config = dict(
    n_experts=64,
    experts_per_token=4,
    normalize_top_k=True,
    routed_scale=2.5,
    balance_bias=True,
    shared_expert_gate=True,
    lr_router=0.000529,
    optimizer='adamw',
    beta2=0.99,
    batch_tokens=[16384, 32768, 65536],
)
Below are experts of layer 2 (counted from 0) of a mixture-of-experts language model. Rows are named router (the router's row for the expert), gate (a neuron's input weights, with its number), up (a neuron's input weights, with its number), down (a neuron's output weights, with its number) and show model dimensions 80-159. Each number is 128 + 32 x the weight over its row's rms, rounded and kept within 0 to 255. Numbers have three digits each.
After each expert's rows: a language model's description of what the expert responds to; "comes before" lists some tokens at least twice as common just after its tokens as in all text. This comes from a sample of Wikipedia text that the model never trained on. Tokens count by the router's weight.

# expert 40
router:181103102138104090085057146164112168093105129149157142152081103088109093098145129155147140114098189150127154153123134136150175153160134109137079138152146095096096130098128126134142156114135136139110077091170150150135145131114094104116106141
gate0:107110143098103116098104130135146120105113120118102164082058139089117131124148127141121189144197039139193120150138102159195125186185133082159130115091129126089142125100064139158112064095151191112111152110144157085111148125146131108045098108
up0:178147169065214111112098112102122148111129060160173123087097137085066130111119122121202114172134142050116065087146146140078112129146107104156096144150124095133122151164109135109166142110124167127157116145116113146095137144131065108170140098
down0:125161190139122172150105134136092140110121152110125123134209131086121185215126091107133133127088179118068088124118106060114145131147175138136089145109111149152147213129175115086209131166057104148127162183108106106121151119158058127127126132
Description: Table digits, first names. Digits inside numbers in data tables (votes, percentages, times, weather) and common male first names like John, William, Steve, David.
comes before: "0", " |", ".", "–", "5", "7"

# expert 48
router:145073139138157152128119135116137135133163137116115126120157152137154158122136153129134078168118093129153100135151116096082126157133103131133120107147147116107089143117149142136131089139176057176111121123081119150117106102133109137160117076
gate0:136085100176034194135089162102117098088157137089093146120105121112096117136117123168038186148145038153138127149130126105161080242156156104136153098110150085115184115144096112140141069107117150102138152094132125095154118143096130202115056124
up0:128163161129165143174109153125128127155146077134173139151141137166121143097067142100144111152143144100126079130161113097083123093151121120135064139143122110122164144189059150128147173162136148104153126161114094144127134039095116097173138132
down0:138147109174069128159088141129125128134146134147101128120127179103118148145071090077122136137071121057149083140146160154120114052150149135090077124100085127124136211118155115098144107213087160204123074137122139061132162136136101113157152105
Description: Plural nouns and endings. Plural suffixes and plural nouns after the, their or other, such as cities, forces, events, them; also the conjunctions or and and.
comes before: " of", ".", ",", " and", " in", " to"

# expert 31
router:104177166105083161101109108112098184190149140116126108142143102103137117130148110155144114145154099086170114112145137117126076119147098066169060099168160095107086136161064140135126073101161166138129121178117124125183149176124092138092126117
gate0:136134115128065151132125136142142080104095153115110141114085135129143112137131112105049167149143096127179128141141104164198113173220211131114131111138119135036131126118073149152130060111158156080161174115125132084140174119111090153063075122
up0:145123189104164124179101114119161163148120080204190159138070159077117113093089125088167081171191115059127079094140102091090086103143104108092128122136138074142141151154104154109163198122143125134172105173112063165125116071090102097201167130
down0:161124158152072080102106151093096183137161137091088129125197198120101152195118100114157104142084169076163099105153155109082159118160180122087089113123116150117175172154121156106140139226090117182127087171123134129120175112140124130118125157
Description: Verbs after subjects. Past-tense verbs and word endings following a subject, in sports narratives and math text, such as won, moved, awarded, which.
comes before: "|", " the", " to", " in", " a", " by"

# expert 38
router:127130041104137115142071112132101102173131132121155134134145064119141151153143140172130179133182088158161127186131203109114131103146137191141096208215156096128132182131140090094152146182137069107119131138098111151173106238146140058119125123
gate0:099087092158075144130123123025139077080132147112174078171100147130066132136171139159086199127192112145194162143180112151144148138172152132085090092127178156102167116099116105177107080071112169087155184144154114099148150123112094102122104098
up0:155108139111158119139061120071133114117122087128189129128083142149090124107148127181131096170172154097155060122125125136075098127125091128141086109180163082107169106166117126178152141152104120076138148134123101194126078098080101110123140145
down0:109110178125111167110112099113081162139100123132094075121142139132093145150091095040107111131087127137175090091144159092092149113156166125136094125152062165140179204136113179144135143188147103174127105142131199156074215121120125183139125133
Description: Parenthetical punctuation and dates. Dashes, semicolons and commas inside parentheses of birth dates, species authorities and match venues, plus opening brackets and Japanese characters.
comes before: ")", "1", "2", "0", "9", "3"

# expert 17
router:083130148118097106131085117075118126140124105157190055141106119147179134123152111167137125091161166146084096109114166149136129146176100127151117123116105137128174130139131176056122095155211079170149059116194165138175124103119133129158164137
gate0:110092111129023205128129098122118130124176252100064128106047089130167147111151103138081170151177092167196131164139119149201096130192116104101118077087137137141146092065095119127108081087140139125195219102146137102154161141112112148091098102
up0:131074202096155130166092117102172153143162115170159158140084091135143156087115164099172104150177156108134075094141098055087108090124101152120099089158121067163139138154109123067146129142162090164177188152115043158171122070095107119205140078
down0:115140214151102127083054106166123132192140087129093088134165155106098157156116104121128091088101164049120104112093125081086144065178141111119118137117144154122137166160128169102147129219105149172112079123114128111109174092119156150139118124
Description: Nouns after articles. Nouns and word pieces after a or the, often units, models and versions (ft, mm, model, season), plus commas in descriptions.
comes before: " of", "s", " in", " and", ":", "ed"

# expert 41
router:131139124109146127169105148095062111222141154156133128112114095136130146183073137176169114101174144096101117167111174094074139133114146127143113078159152128127138146149143129134140160106104134131163128142162153129141132206153135106133133082
gate0:111093096164071140136130106147092083111128127114146130103073111187161117124201123135071188119190084141204118152181095157185106151179126079109133073111193108099100149077110104134096068119154124121176217108143129116106121167150148157140089132
up0:233175143055226092172100151140163191143120092181163164144132086125079124117123123128178078152149113081136078143122114096070125113107067132151135089149178085131153174178139101087159155160107050124110134145129052168130084112104109113205133157
down0:123112183225115126144084178114153113089101140109071087108106202123140136172090087145142139127127152084181088092117177121131134160183153151116116082135117179143107188096129120094130145187031154161144084108157111177125170103120097145115142177
Description: Tables and headings. Line breaks, section heading markers and table cells in election and sports tables, plus opening quotes and vote figures.
comes before: "|", " |", "See", "|---|---|", "S", "The"

# expert 16
router:115089143140152137124105105139157105096106153121164145167095151040093150086138117121142156067111089134171122120119114114081098100197147153131120071113116154108125160139155129171118128184171104159116070135074175066156137111134138076110093066
gate0:137115073166135118127114084143178066094134134142065154159069120160123105161156125127081183146186111134176139120093107118146192171206143058106132137068159127115138075104055144158089095107146175111162156136093141118144156115073093129086103106
up0:102127117097157143139104126094176190156107117179192174198087175121104099149080124113150114157150118058116102162120119147060131119142119100097108141144158108150113146145137141163183193115145116082146113138097082144118140060117091069173154053
down0:126113161169092082129119136105134147127117117140084119089171165118139161147086087087135149113064162083172109156118180145099142115152146128114110114106157126162168188106152169076150138227097152110170092170123152127104134081125090161129135104
Description: Prepositions after nouns. Prepositions such as of, between, against, about right after a noun (gifts of, school of), plus table pipes and semicolons in number lists.
comes before: " ", " the", " a", " \"", " be", " —"